Weights of a small mixture-of-experts language model, trained from scratch on English Wikipedia: 16 layers, width 256.
Below are experts of layer 9 (counted from 0) of a mixture-of-experts language model. Rows are named router (the router's row for the expert), gate (a neuron's input weights, with its number), up (a neuron's input weights, with its number) and show model dimensions 0-255. Each number is 500 + 25 x the weight over its row's rms, rounded and kept within 0 to 999. Numbers have three digits each.
Before each expert's rows: "comes after" lists some tokens at least twice as common just before its tokens as in all text. This comes from a sample of Wikipedia text that the model never trained on. Tokens count by the router's weight.

# expert 22
comes after: ".", " | ", "0", ",", " (", "5"
router:484506472530558509492492485541497513521487479571534477514508519470517470491474485455540478507536524488476466539522473545484494543519517504472496510534485453521501479459508489480472569452509483515489491507467490534509476488484515512500513508492507475506503556492516536514479513509507508497494471503527503499501533519527518487469494504550501507465508468463511492501455518529551515475481528450482464473520537486464488474482528492493504491492482504517478517469459464519493529540475520502514540489480466507487465490486503491479475507503551507562484472484476495542563473512505573529500511488530540566467460517528484501492521488524483473496441481479490492475493515487511526508484525497499471516479496492517470497506500486525505511488497485521491524517465491539519496461476491
gate0:506486499518511495474484509522461518447519485534480486513519505484459491516499513447501442523496526482477493519494507506513538471541472516438487519463488502507487527491491511511497494477491503519526541483536456491492481490517508502518532485501512531489447473522521499488468514547493499524543477506492519531523481474525472493480522485501528481435479517457509533552508508458495499480464436464499492429473523520491531519511514479535479448497506576461540510487476482497531511501484526474501500534523484531519460488484499468471488465546503454516531511471504496551520504537513487514535489492524501541448491467496509524496523533508507481495467480504505468550464496534513495510482508476503494529526465527506518546497484480517519493500515515533485480523501482496502544493528494
up0:493491522498479520465445497540477482481526512519501530480518510503483519493461487448499487499515509511478486526492497502529517485534450513491515484499495471494500489491485508506511518478524538476470556505463497477491445463513512510502522471459520535525413467498489530523467533505485505484550476487473483535520504493542477515466540470547537498478502511466486504500511519477493470507482472475511460480480510508497571513530511447503499479496531527479531539500467458533531508500475524532495508515509499524477495512512497457495537485514509448525492484459503504494499509566527469507499519530532512515477525449492497542482478531503506472456483493539526456513493500516491496536481511476504466511533472489519502528482455498481499488473513547538502501517496472518509555540530494
gate1:487466519548481468464514509515536497471487513506492494501490478504524474528531471469499516518478513502548529482527501539468478503512515497534563516535540538520535472547520497510463466508559538467472513520454502522535474542496511496495469525495492498475507522523488509540479512451523472488516522535490488449530539485541503495498541494500525483513486477504493479471513502510517514499449529450480529512513489503469471506499507499503484539481459504521509514529535527516524471545471484464466506494495454486470520494494516528434481516537509499521548513485528476478479461476517467486480502447530520466490464470509511483498489477542477483485536506482500502491498481510504514464525518477524464471555475488508501460485476525495510449507467511497521507492514482517468519485519454
up1:483477538536513507509504507520522498472509502521518487520482470483524461506497507494502475503508524484562522495499487542493499478503533498558551502518530529482535490535516495510465471528534508481478502508462480508535482546487525522512467521509514476475522538492518513517483522457519475442470477526499448470461510473528510474510542519526520469534486486512483519469540522483486479533453544463499514494521499502488489529530505486467518536472463465485496513530484500516489487532507492447456514497470457472519492468501491533413480503535513484506513523468529464448496514481522484490488498492529518486469484506503518476519528507531477483468527502501477483493516488529479517490538520501499477486554462503493475500453469538526523469525492523504491506491480505536451535484526453
gate2:495504433505523536508465531462526527528477471518500502514496511479551496510497505503502510510499461478445478458493492489525528505561541454534558521463451494494494524500458517496517503531511499497467520535472497488503450492510479511519486517502477471525508494540494483485499507500472490539495481521491569470504527542512535508500472430510519537467523492499556487501526479492482508499483496455480471525498520488499545514497512474497530478504485503507493504495509477567515517543468520484440513498511504482471516482507516514498478536473548437520497497514530497481498442512514470512497517497510481506520495515514522491501477482533495480557514494481481535466496481495531530533457516467500456518544525486477500487507534483468455515505518469486505493525491503479480486484507458
up2:487481484492509499510486498499478514500561492480464529470487478518473519476538495482508464513445496500489470519503491522418463508489467539492489533516475558517464530532519545524527534509508520501508525476495451500488490522502459520491494542485523459506511519571474467491471507534484515465480513537501468525495475506498499472533517495473508508476486459506556481534502541481497518494517454492511508450507491523550524527512450513475514518448478535458529496499492532510492540483481468501492480492519485490498456494521530488524539547469485507542507496481472474519510507516511508500518505497484500502517488481515521494511495530526489520500507525537466472478474464505502494516493497483548463487529516483474499523485502503510531470480557526469496458478494463449547478515531518
gate3:485485484478479497500514522494491467519536511498547528517527488481484510508472493460484508483499532536495485517535490506502481511530474511545475518478521471481502496483512495516481493493531466465463505482506494475480530473474507499501492540475516451502467517508471514450476519486573535492547421513498491547506512452509509545504485501497467487448506485520462529543483513466501551488467483500541477468540553517506515487478459474494507478498488525504520474520474517491503521498455513509476477474510517527509481515524520463493524513428514516481508525500436472532531489500507523528543495556480512507505531511490497528482514495478468486468508473527476474480513516548482484493493534507448546517569507521500507499486489530523493506460487483518496498506478509463528511530493531
up3:515452512481489501556531451484445467508536502509502537538532496521482543516516522501482488513472482515519539512473473499491536487480475523482472477515531447487488551532506497512500507481485507476466448485497479516466534522506522476515470509490482507526472508481530519475510452550476460520470556497483478504488497474543502513480484499465502501495511530495490479456521552521477535546467505456504498460524537503523495481571495526512472492472514509519495551489503544529469530507500484492492520505510521457476509474519523535479470500478511452476480512471479499477463511496530491500498512507549483512514507497510501514514513510434518481459496497501488461521494465499483486538535515476448491515492513490529490519523516473526504497463489556500477520532496522522478539507470501
gate4:505553529506518523506569510497519457536519483537516469457496495456540464530468503515491460516528527528517506463515491471499524484496503517498501495459516455499517480486490486483512488471487534500531511515486443467513482506476472535500515490543516520511494465472518481500557525513492539497491502527487501500511489496507501507470475445519501505473540483499455449488489467482511420493484500502517512502496462500491504517521495482517496546529545507521470506485520538545441512524522482505464513489478511530534476484479468524487483485502543468477481526496482533482501506481468541474514505512502506532501459522481474527487468522514460544490490505517510487484501528488498510521494516515513494534481507454497469519507492496534483517495512468578523476518508511563456463481514453
up4:502428473501476519513534504545507483528529523453482512481531544531506527504496519519518584485522466518525487536500535468506495512530491519495486517517529483489505508540522487498480468517488507518486538505530493483465506493490477444498480486487477470505551501482502519509476538514508521463487469511499506516493523492491537463537530528473509510489516462525484541526457492488477539539471461529482561538484495477486492517489468492467469475536471499490509534503492479480564571470475487487492479501491503486469520515460471477517508445491443493507524531520527470446476485479508506529483507466494484487470520503503517506542490513471530470501466496500475514499508493482477472509504499520509494525515497494492486539530469525502475496504461499461526501484499547463491513523475543
gate5:478503520514478548521498462517505531478512475454482434495466485534505522498492501471546505529518529515477502500472465460508528492481486540528499538493520494502496524467503502453518527544493535504491517476534503517488465494472460506458518481534472509456478465522504441464505521508485542536462432515527496491501507500526476551517523507479514513513523520502520465505477490504504502494525515470492533520507519488501443518542526514509514532499517453522510526503489473528475530493511468518527462489488532527476501476483523511472484477449496515461484515482484494447435525510463485519505503461436484486510485464467518523546527541518460526543465472485478538463525520506515512512501536520486493478516521520482497505496526540519485535498495504502504472487507496510528503514506490
up5:502534506505505546500501481494494494455512480441453472499451471484508536511481489494555498513539523501490514486484470460487527489527478554507514546479501472501491490493494502496516529564475496498498512477533503518467505471457470505459510510506480508493472490504475470496486525518479537516479436489527505490517498479509474513515516500521525478506535523526515461517464519515555512481504518498505504513505522540512465475530525508508497529501494492512515548524500487503488523473481477495530470496499493532490534475482493496476499471483476517425478544500452493465458532516456487537510504443457466476520455455480481529542520516535504516516509462484512523497521539466469492520475520502457505475526529536477501481532534552508518504471513524503505539468543486507528480531516496
gate6:479469489481509500537490500540467506517488495487482488447483507486481507489518496492558510520504470461511504514473532490478508458518454512465494544482478498499438522517515504529479471444492549508506516474516523505494499500529483509482515528471497455546497464551478499499494502527501477538562514515545477483505548494530495473462475530462472496523470505473547452493465518525493478500464522473490499464524533493509515487510512532475497499510504500513507523504490508539486518513481494508494528465516452488486508520514501480522467546489504519505511536513511519520518513510514532472499531476481558492510491486518508470507512527533542466518477526470544486496486485458485487494525552498463477471516540517496496504490464507476473546539517544504433503493532454488448470463504521
up6:481488528481523507530493525507473509519499497510483501488486472484477484504481524509505478513499465476506492484463565506488509475538465484463486532494503514504480498490526523526502501442476500464506540491531521529490507539503516500489512580474526498507505451525537490459505560510513488521508509506524470506495542468492510475467480496523492513488467504494552480506457501512478499513484510507489519453464549486493506508526511490454494442500470541500475549502494497535473521540497498504457523499489462487477473524493521507471481541493516536502472482488477509524508519486504517462493517501481538505516496489481490482490499522560494494492449517433499501538514532492519501516542539492443514493488513528462515474445498503483511526502511533548423479528525485550447510491514507
gate7:465474502507490494427497537503488517475508510497491562528524488481518516501500514493507486516541481524500517496492525518452533476537500494508500488511545468536466508510490512540495497476495520494492489481519529483508475458513504530502513527460504523512485515493497482535503507515492510530522502473459500447485497496487518487477493512481540526455497520523481475508459506515517515521508488455539508490472519547568459482554527504476458494478502513492522508454469524560455547477471481520488506505516551455516511517488520467503509506524527508478529495493479511490496530476500495513476510493508475563486470540518489544525506448508453493475499498459466464480513490541513534471518489499444466475501476504505471531502457512480494494489547487501507518492512455470523439538507524
up7:461454506485559493434477481522474537502529520516511550494513504510553483495475502486531474490504515543461484471539499527474538476521514517518472478543489464545470516481465510531441544471490524480501492507488525460486475481517498504491514524490521504533513526512514515533474526520498543486526492488505482460494485512499532483475487494497532543500510523522487481490446499495489546478509532458555516521486488528526470491531503544505479489494515496471476486459477493541461507507497495507517521507476540463555518469480495495511513488519544486544498496483461489484504511481526486475504482536516482522513473513496502533528480478476462495494506494478490467472517516488492569505481537473456460472509492471524482490515454515469513463475487500493486534539519456480522497509533508
gate8:502510506487488518551534517514482506527503510470488496488510508520561533477532507494544482462524506478502495502491462511496470511512465524486493521506473507465418509514516471497514507503482481497499510533542508528455523491494481525510484520488492452533453519477521489512502555476434452522530446478509531479504500472480494475501543475544479480520497529473478483502489458569482511495516513497514509496525566487508507461534473507446488476483494504519552454494494472475503467492534532538530513523487500517467540474495498484482476522535480514502490510488470469481515473495499499539533482476509512533493503518511463510488510491517533497463469497523477492468518524495509459531521480503501516495467536502529514474459486522458523518475472495528485527512528517551546502472476482
up8:475507527528502520526524504500472485535481459488522502499489532535488507487537507518507484478537532529498499492525452492472467502498451538517442518485489506500453510543519468489478509502462478504470500496461510504469489513522454477512507507485496456511491523528517494512507589442456468540488507441526505470490544482464463497488524531504508470528461509482505512501496470545493511496508510477516476544522515504475514493476439554488495491468466500491538513512490486472553514519517510528535521498482510491475527523508499449485519499511507551509556484493496512499497510538523487504531461483477534498466495532480468511514504528491506495447505461504487498519513502465453489521524487521493489497480505489495513451530469497467542473514498526534486516524485549511502528484481533
gate9:519474520519516528490552533494479502506498486553533455503471495500448510501491516457517485475565490539477497487525475551520512486503481482501528523476479482491494480498495490541477527467477531501515519477432499507491477470484479493524472504530476499519490515489519519528489502528463518540485546506499467456532494466491507469499509543479510544494499457515527510487501472535492518534496484450467496476540515515498486477510500527477477500520511513511500506488480481510510483510489520511504501484444511535522503501508447484466518499572500522535510462467479523473508452525474516511514544458523500549533499500497484480512466516471483505497476454487504487518532500495513488520510498457497474524523498494486559493442496568497464484526543505537483486517515479520480500439531494
up9:483479506483509493518526506507488522499511474549556484511490457487459509491486545481528482454562497490510484506478484561489518497479471472488491507526449500507486487490509491501483520471470513529523462499452472483492479474501500512537477471474465516540493517482512503554505480530491525544500538529501455476547517495501519459479529528478502530493471474533537460475485500516535522558507482461512492469532520502485484479521525522472498455525515547486523512464456478490535460501540546490507489493449476523512497508498477488472543489543512529509501462489464521494533503509485517488528493490520524547503465509522485476487509496500477495493487467474516478549503518522474465517513483452476507508487516518503557497425497542518533476528514489506496480478515509529488489498517506
gate10:492514514532485511538549505487422469497539458533525490549483502534488488462488530480457493514536512497480484482458527546490490537514518479470514511516466512501540502458477485476459492523490515563554482502533461453491479513495498534525500497477523512482494517530552494483494547547495513532468486487514493478521500455481497504461499467509496485488521511491501493492538483495529537484475488465489527475511488507481493484523504501493524471499496509477477484449465462492501488485495500545491529496468503528485513525498535483478467465466541475503500467471505500484489483516500532509522489514514494544478520523552480494497489481502484524548488493445487504570537471511537475528472501521484512502505528524513538485481490495481534506455503475508469472508486484494518475546551532
up10:500511531520502522503535477505444479523508461529516493551480488520510489490489529505503502517524562497473485510515521536491533513490521492495533508525476478496522520498488470477450502477501508572539486513524451479495448520515461560465495512510538478478477513480491511448495541533496519539496509470509482439518517489482494486458479510554528497475510495514483507505510465542512510463515506448486490492497534502517491473517516503519474454489490509467467504455470480499489498512500491547506531507463503492517473528450502498495481459504580487520519454473485483498505486528470551525506467529500525542508493518535509504469507493505501529520478478483479482523503508512488500487493522494483466467496564531497516500458504484499508484466454490525494499513483455504502475535529551
gate11:459519506528558484516453481484451519482522494537502516475546517491483464515501546504511530438486513531516535503497506527512507502500489535528515515463465479513517503471463513485472498544449486500516520507452469501510552523476484469511515488509515493547501508543459487470490516537474482481490484505545541487489485480498464517485475481517456475521481482516529472525460493512499491487467511524544474483519506479480531504508493496514527527504497502527469519536487512474506487533501487510486484484512465486515536472530491498549547469472470474509475421506469463476485521520469548495524493484519527495503484478502495504495525540527513450521481491499462484530518473501471491500498535493483542536519500497499477486473502502507486535466554538487495527535435485492525500491517544
up11:507497518536504461501497474517496489471544543508478514502485453486493467543537533529492477504497530493466482498471525524520494503563459477531500527509470438491516514515500507520509508476541473514511460522463465447526472538510501491469524510471541526515527523482516498505453486539489454504538487562537454494495472516502529489496496468476479489487501508512476470490496495506490541458501489540503505445519485464529497509500524530498495515498532515506486544511514498510443453506508498555520511489497440509544515496527492489504490472538474491556505520465462478491532511454503543478534514521509493481493447481518504546479524504476469475480499506503476494536455508511466508506508521517491496520492555485522523525486474486503525479476492515481463504503468477527505498518470495
gate12:502520490535485469567499507533488489491496491455505463495468520486484517521504457505503506455500497512511474518474452537494553495509455484461486512509501548541524499513500518479479496466500523531493477506484500508492493522524426519527471456514520513554512521495482489510470480471496531525539516460505506484485539486471499519480502511543498502488489508521478524488516462543526463515469492509494501471475493498505535506561529495495536491503508523501500519487520466523541517524523526478538473471509466509484478518490483526504503499540476486549508481469520509538496497542481480457527503498497526537437492472519470491524487464501514461498473504511508432542493493493491512499527476471484534520516488501518517510539475495461479495472466499450498506494513477451484568560484500
up12:518543510512479453541491501493488472510516482471489424466516503506487473533495436502492496464466498489518480540482412523495543484494463488488494504513506547504510481511475524484487506485449532521482491533494488499528503514527452537538520489524489515571498526472467469500507480500519511453518528470525525476499519524487520486468523489525529509488517511502504517490497481512530492512479502468504520472511494522547527504564530495479526520510506535512498532465526476507515492527505546448489500488509467523470452517524478508489497506534486465528492496436519482538525473536510489460525515466500536516475515518499495503534503437525488458490478476483519452544490512485513521540526484477494518499523504484514507491511487473475524490496469500475468507490488504470502545526485499
gate13:494475486499536502512537512512539496453484501491542456447484464486500490504476489543482487484542477529477538496478481481494496507484501453489512529455458512525513517477471511488482500509512477529486520501478487481501525474506489489524528460472534524508476479513492474517482510492488462553500450491508560482501477471442474527488516497511491490466537475460474487505478446493497507515478496523496504497519488503525504483469480480509511515509570502527538503504486521536492554495482494508496544522476546519526506506489471481471540492526509506496484523523488499508534504489480520542474480539533525555510460510529511554546524479500509451432482487498503459514490482491507495504519514474524518530498507518529551470506505464537490534542544462455481514534458491491503497514495477
up13:489486464518515467494494548523539513500489528478520483434464508496510499527510436526506476514504504519508562506497459501490496524457512467556496503446525509492504523491497509476486461505519475481471526507479522498486491509525523501507535511486529461506486528512507454516493498492481469553486465500480510495525494494442489527475538495552492504451554524469492511501480501513475517500482496522511473520517489465494478439491511473502510533502513505518528495486452542472450562508524527519506540474466568491518506515523486496465518484547523529473517488492466509462521536502496494482472482535496509536511460495539527538512524508510504454498475496507542463435503519456499476499502506510471479513512482509492536488514505464497472516525551518503508485513514492477483501472499483
gate14:459504469470507502488488485506499498454475500501465458461554524522499486473507519509537473451545518477474487477546535474500476560521468531502528495511503485502476509511466492531471469484480513500493579502483515450507487480472495477497489544528514473488467509493482507544461526518534511458451487479534524466541510513539490469486488558509490505505502504508515474477491540488519525473493529504540505486535472479525481525520499551521506512522508513539471470510516464518507502485513465535455506499510490497533521496521512444513524472490541505549498502474471527463516501498472515493500467477522514478518486471532500495541526514468548494493478531519489492469503486466505465507495526481505513520483518522501496469484503539472515499446458472541527505482518481527510499475542482
up14:471499500507522498473502516471477485482495477470436487451501523490515497495508505511497456463534537519502495486507514497465510564516468528507476534503516500528481504486487523485508461470494493497497528532504501484500482489493507483507488547482527493495523511524495539533454499531520521450477497509521551488527505497539465463512496577484487491484498493508526450499485503481548518437529534527521515494472446479520494537516463540509503490527481534533458503529504474537512478482548480551456511471489472463473501491541502472511509473504545482527516480488514513506535467526458547499470483485547477461497478500571476506532512493516535525492466497525488473508490478487506459479506539479492508529493515494501529511494480528498489486460462484536527507477492473514499503467492525
gate15:458518462508511511482568480501509536496459550545514497474492515495513548491493551501520523504496525516502489528508502568503489514490440537495504506470503469508519484501519491511450538547483505509499490498558495479443481519515525522498514469444561466524480516525467499497515505512478507478512439510497500491471483509485481513502464492518522535481524513508480487509493527526525509476481527524485541450521482481511493482487473513500487478524513522447498507481496544495512502505445495484515532468521481502481545487465470519491506477510513509516507438508479473477513502478520505520495512520486550531514497517506459535492442498500516490525429532490512494478491504502455500465511479480560502525491474483530519509520457494465491505479532467482513539473510481474487489479511533
up15:460503454498493500471507456526506545495470498555518518473460529493477520532486551530494504534536515519501493474456478499500469482523479515483489507438466478487530473469530500475500525543470535524477492547507506479455467494525466484493501499488555474533499468523461489473493497536525528519559457475497506528477531483477503516513484502486515541502505472476495455522463520544529488485495497542474520486489475478514501450512463513485515530507545538476513500484500516502523526506472521506502534517519529542459530516507494525498519453467557454494472449509496481500471485484503514509500493509478518530513531551506462520513475509527499473525450520498479512495489476489484507487507514480544490533531492484553492486523455518479500483475520493491511503495529520481487508465483517
gate16:478475510489500497491509478520491484505503485509523481496522536515506466503513477491505545481535474520504496472471509504539528489513512484486508474475456451464515476456520520526488449527523486489462510552494523491520470489509476514487506533454486476483488507518484475495535490458541529547490475477499496504491505526442496549515467525548512555485519491524464530496437519479471511530496533490459503480493448483537509541481482490482535499448516542518500533466491485471505498518493507513497446517477506501491490518514486480526502519505528501516504531544506524490482448507513536494497470485543489514483496533491491530474492471512526542483480497478500517506537461490496493522516482525508504512516451500507502497495484497484455516532480523491526493537505534519520443575426546
up16:502500522474487516485491521510500500538511509505523490520481537531480453529484530493489485461521507545510521475476466508512480465500511462461509475482495487450520518458500533492492449509510456485477505528474535510509464519507522500512511516447532495515489505508497518494576517438516508507499478480496510485479488547428492500467462542566480480498540475517476508522426518476492514507543520511465509468457486458519511536477485462509518513433514492527491519481498482474495486482465490516500489536522500515489510542495500498483507496510547510503533542518511524493481468490481537526504523469535499501462503517509501492464480524489506536535490499503466481499519505507511503529510491511493516489528442542537506501492507501486457505495448549528522474496520520514543487525452511
gate17:509483503521549485482523514535504487509527508533473506497442515496481522524523514510497523493496523495496514487540538480484519531521471515517495486504513528476500532528469502513480507462542490555487530501513496501459478530529487537480498505459440483495490498519474482514481489483499475501501513499543503505511432485493549471445489514506504482474458499475518512545496504568487491473528507482512502530487523520538454471471485513498520538535520482486476457503499498477503495460473479464511501471531532536479478484492521507468536487489520468520537458519487493517552484524494513518500488522439493516511472518505479494503529429527492436496460432500491523503527504500534523506518491499484497516507478469519517513510484479498500535489462492541534495468478530546431484490503515
up17:508493509499514477499517500535472498494522483521444526486470489498521504494520517524490525503517509492504544504514518439482514499522465537526486525456486529497448566524469522505468523508499448523482514494463493509451479497545477521490509467470439451510527471529490507500465471513509486499516554483551490508504437505504534462489483506515507515495472502512505510506505484548484476491554516498556496534498481489508499462494491491523542520515488507492495452498492517457549514491524497478497523503519493517510488469495522502492512483494512454502543457505487464532517466519507507520518513523439495519502502504486476462522580438526511470508489466545487514524498527497490512547498470515506487483510509466523517512537478467464479546494501492507530460491516501514462468476502503
gate18:495466503537504508491527488518488468520500520527487483472477502464519495493514511508507456492513520514529524506479494512484527506497485536470522507502523566462484570529484535516474520463488473500551489467523506495490529498471515517475526523461533451503493546487529460486469489530490531497514447469515478509471496495488506446447499549542518470456454501454512506513458498483475484534470508505494502522509501545519487507545480507477484498536510474497531513479483493532518465538502530489496499490494499514498495545474477505504497527490516483517509504461501517489496527531496497534509492469512495495486484445454468488537550447521496524511467463503470467496495476503482485530531518553475486488523492519496521473483492432471508535483497542502525488532507536523504541523453520
up18:530470500543544507474524491506452484485513517478515467466496530490472510477501499504499478510471515510526489509485504509531521501506469492487520437522511525495509520551480526497497539471473519470526486500537485497532505499474511525486489526489501447486454515494512450490460487499454523455498453454530493520505502475507496509460478547532509483480494525493477490447465514519494472572496489477532509521518557521519470500558497519528473498504490509503514521513450480523530466506560498486526493474481513483538502526502485522526495497517498475512574504495483519468520483528495485505519493481539505516511475493469463464521560474525513541475477459531521485501464491488490490521482532518497517465511500526510529472469500443460548548493477511497492474491521498515511472503478516
gate19:541488524503512465496491461510459508537587542535505467493477474440454488478476480491485471484502511481514494507451499501536498511522525508526485484463498534514466503497470544489539518514519502481494513504506496474535492491494553506500468471554510488516515516489506539494500485548448471525480510522471476491488521515543512531522549476540475529487480534533487498511488518502492489466451479497505495487553456508494526512465496503515499522506521484499530457490521475529504517488499484469455534503484512492488524502493528503504497537495509494491538527503459473502535512508533533448498523526506523473450497490501476461537465493531535471461514543463460480487481500509509517478476491495514494542481522505500513472499439471500489498457500541540485507495531462499540495502478496
up19:500498525544531454510455525491486509575556523489497496501500471449484480486484507489506451496514500470504513506476498528537494490515529556522504497512552491492473467500480505511507474471527490487488509444527536471521484499534551489537492461528530488507536481494502542507528509547471449512484515519489495499483535545532507472504554455513494498480467481497502500536469543502495506469481458480488471470510437440489513512459511487499510473501515491510503466508478514550469512523498505512462551490527490463499502492481507504502513529514503514468533534512494494506531499486521520487513517489507541465479522495516501513514466511559534497470498529501471490498499495500516479500516489488512512491489493506491464476485443468497471438499491516573492483503504467522509493536490459
gate20:530474494508552471469514481519511490534514496490565531501540506569516499484488532484495489515520547527514489439480510476498453533488479480512486538488549515520494454494485480497479515478497495522483475495486438480492486530499474481503496470525513460542504504489482510525458484477494489515538525475475489545515460505510491526537504495529511457511490521542517551509488502495488508499523506474545488474536457487523538458493469529528491504496468495501510456494446478508503556534510464487537513509483463532482509514512532532527449531461515483474473497496510492479519508466511522481557501520490502491484465509500495491482515461496489511500489507535473502490528447513498492493499511486549533483466504482486488510484468542481526494462489463471536490486496518519517535549493458
up20:534493501500529481443482487490480472517491506456510528473519491527524496492541520496510465535473533539491488468508515506499471543490469486515496516507542499476494471471522482486506499442490482518486473500482486499516512509537472500510496489517556455521515492538487527517517521517494439514558522486494511528510499510534503497522509516521501479511467456536510513492492490495488507478500517453529482492536510506512476502452474528531494538502493501483497494499492520517501543505505436476511499551466470516526519533480561503496474507489558483498474545523473516511499484467487528512492517488492506495519503534500467470454488457453483491471504546515460433478520466494493525470519502473540518507466545510427498516483516532455512442501509452526529531505501506491503523503525492
gate21:492489516509492515516498551523491477457505502507507513505545467496489473501513516508521480507520511539508456479494502497498501522477526508492483484483517509512518447488486496490494508484508481461505524489497488492523514473476519516497501538532591484562460494514504495515484523494509518469486459519477534499547515522500446460526529489511517509481501436517529473502520482508474511524461513487469519503501487518498475488475489494527517506501500527483488436479435496472494479531499501538496512543522487500460514526491538481512501460496527493520496498510496515530511526484481523504488466534511495505504469471494455492503515520547436519477497479524471479486460486443517514505474491471483497532485489434505472518497545535510491519499493477527473484558557547563461498553530472
up21:506455463506470478502483484503487434481497511499489514508536460486506487507500486466566512471487514513525469458520504525505496541474487542478446501508506543505491478481486504488511536491498472484472519480514521511499517502496536525498495503504554469556414517533491497520493480532536518496481499500496502469544507526502455442521515537522484497491509463478514493504517503533510524519473490460507493456506528519539493477486479532544523504474479517489505468453476508508486481492475491525518524492489483455462565504500498480522519485514528519545463497536503468514526483506439514544511504528512522520496503503510465508517516475492477452481469521495521438463489506473500521535517499488480492498468508453512514542494502533509497530549488525518443511506515526532486516522509492
gate22:495514514494566507472541516539534533467488486557523519504470499490471516471478507499475455514505523503465503451520492528489497511513504507535487528521507485570525517488483509488431506532484523494523500512463481491466456467458477543539527506498541508506489441492465499502509517536492479512483499498499524518510519491473455527490496503479506544485501482519475532499471481484528499527500513442514477450479506521496471513507515492440495492477522462481493463529490510515460504522515488484506529483489506533486476512522524459461533488497527488490497491480471517433494490537459484506500448537457511518492509544488496468516456541499465509496472511509519500507519580519510501509515484489481522516486528520505512578495490522516483502501502534519482479535477482493491530497488501
up22:489518507526537504513522532527570509499518484527526515546474491495474512481478481485475487524498517504444506475487465540490489541490480506561517458520516489552489492492506491505452531492445490483518496475473521498501451458458472502515530497501488523485522472479475534508479509516512475503477518506505495484516509495455481569493518515511524533514518464470465500494520531491518485502478546490492464466496521512475496504505551489447495500463467477521479490523518469494460486540524493468487528461495466517474472499501513490497538486510478470477515551500451511443505469553484519501520460512446495526544509543501480506540437511472515494506498519498529489513528592500498493511536513491478503501484510506516480533500477500487516497501535495518477507510508489478510526487508514
gate23:473482476495512528456504485512529517479461528443496504486520511505483510494529506533516469499490537505478474502504570548506459475506476468505499522522511467472479517555486487483497530474491482536494506548490467504506491470492479545493461517466500474530560511509540495500519492523533536473520544475510490501495474418503507471506513534479539499481498487536496496471458497549497522486483559476516482471549479525515472485489453503486489498528516496514510500539492440516488490504492508497507489544535521519526502516469495487488488482502517531530445483548463486499507502483490482539487492502475471503509470482492481529538488494474511488499503489518467486493524493467538517510524531471487521520508544498498479563476508474452513497492486494487452530538493518511539498471454519
up23:485502480484504542436480531530504533477471489452499513481491489497485496485514520510473472498486515519497489471513506567533480476510451496495502529492490506480495497498493498495494519476445470542512528512483514513518471478476475541500460503444509492528530540538530513498489489512502549483520557474517489481480491459506511444471501557480496509497509502476519521495482513509503487498467538474519495473545495504558492502536464500503513473546489465518486514532501477510487503498506494506502511521534531525530479502516509476494501515498508507549435484540462473499498516535444507531504518529486506493500454457512489485549486518522509514488471492513467499486553474482518530523531520469482522522533523487515495510455513491430469509487474530496428510525482489542516496473474531
gate24:500507484470491510496470472534496497489495489478514492506514536473510463497498492506503483561512527500497542527499478555463533483523522507477477487496523480542463574498491513488521504486476511494522511487460552499511472527520520508494456459475549494516494534514526540499514551512501502483489499464515435477478522519488494501514466546561493488518522518463498476535492504483506467517456519497445447513499513496500500471525546467483505459528544474521464469480523512451463515529519473483490488487497501519507513509472469509505463534496491480489480482506440499496484485569493468504507476530522469531488464468502518510463471512496549529504480482486493494496524512530514501486539497508503506514503504467507470579493501472505521538493498504518497478503485530554454498509494503
up24:502495490526546502457526473477507512524502505563530542507508498532509506486512507511540485514479487495472510445485468530488517459531509485500484485514529505501508493494462526481498548511481537465467525508486441452505534472503543485522467467472491488479541489554526511454493494483523517513482499515520452517456502506476484463510526509504479491525497518515491480524435508505513521497478523481519496502518491535508521451496493475490473534482492518511466493536495515512527498524471490479501466505511478490505480538556510498521515534453537490567464488501495492491448483518475475507502478526503471527507477485492491530486500537497530527500502486468491486480514486530547526480482518461459526469473464446478516542501499512493465451543482481536512489530539563481513514491495520
gate25:490497488490465505520520505493498522504536449530533488495528525479533510501503497501513521483493502508505466526510488499526517509531528509494516521462507461507497454546480464541526515469457495504482510514505474488507475512540468508486553481516482469493508508516561543555480532462480496544451495505514528486485495515510493463485495531492468516494545494509507532493489455485468477536450523516493520486591506475511498512461477484518487522543489514497478534523507524493484516517478506545473491495527457526490504458510527505523480524523525472511489525437493504500537509480443508486487471503492496538472468498506500447506477527473471505553430455476482508497527456491487536512512468491509488504519499492518512457499486450530486488498498462469522489532491475514519539502502513
up25:499504474498460486523521518491511523481509441500524491524560501486513484509546491496519500483498508496487489486497503516498485511542521543466507509455519468487494466526466442512473492476433513536481522515487510507529466486531483491496551479503516481488495500533505513553458534459507491528495514526511532528494510487514519442452483562505447494544542500490489512488495491509490467559468523534501502458537495460537524476502511476493514546524469498473491530509505480479495500514484475518509506496527537500444541445517519498516501507517509475525509512451461489497545520510484486514475471499492516548434498527535467457525497521495486498530458467493507510455514472503522530525495481495508474528497473514528475480515475491511483476494492496480500486525485476543518530497488530
gate26:471459494500505498502532526510488526486516491521500510562467554516507487498469458489506500510492487510487519510496526469474497543439509477459451532542513491481503546525519480528474493477483465526549526475479546559471504476528469485497529516518507531509466489534482509486523534541507464498491495467506460511521547466496496506503543547522515485492490517468473505512502478480526510491514487547498499482508478498498566508488503506486466471456492461500515514516504452479535517501502515506518484504515539505480467489482481506523495525485528473493518481484497570466504471532519464538484506498467459558532506528517489500462480512472543544521494515480499490469544477495458524500491510470484466488491526507496534479550470481479504496491488466504480493466466484486500525463490538
up26:473476523511480472514521509479505513474498526446432482476532470496546498498500492501495470532543516516491510521463487497515500531503490490537545505499523492470497478488503532541526490482494518513516547511515509438515508492549448539528507569505457465502543512491490523489502494527524500429466537509477474474511511483537561504494511482464497481474507526538473434512492494493472499499527477538496555488473482503527492504515502536484487551506489506519519502494551510484511465488490464527484497505474492485531492480500460507541468516512517503542522498459467501519499471485527438467474534462502507464536525464545494496523503476464527507501496490482479462490495476495506493488502493465513512526487508482509483470458510523507514509500478525484520534478546479512521496535486481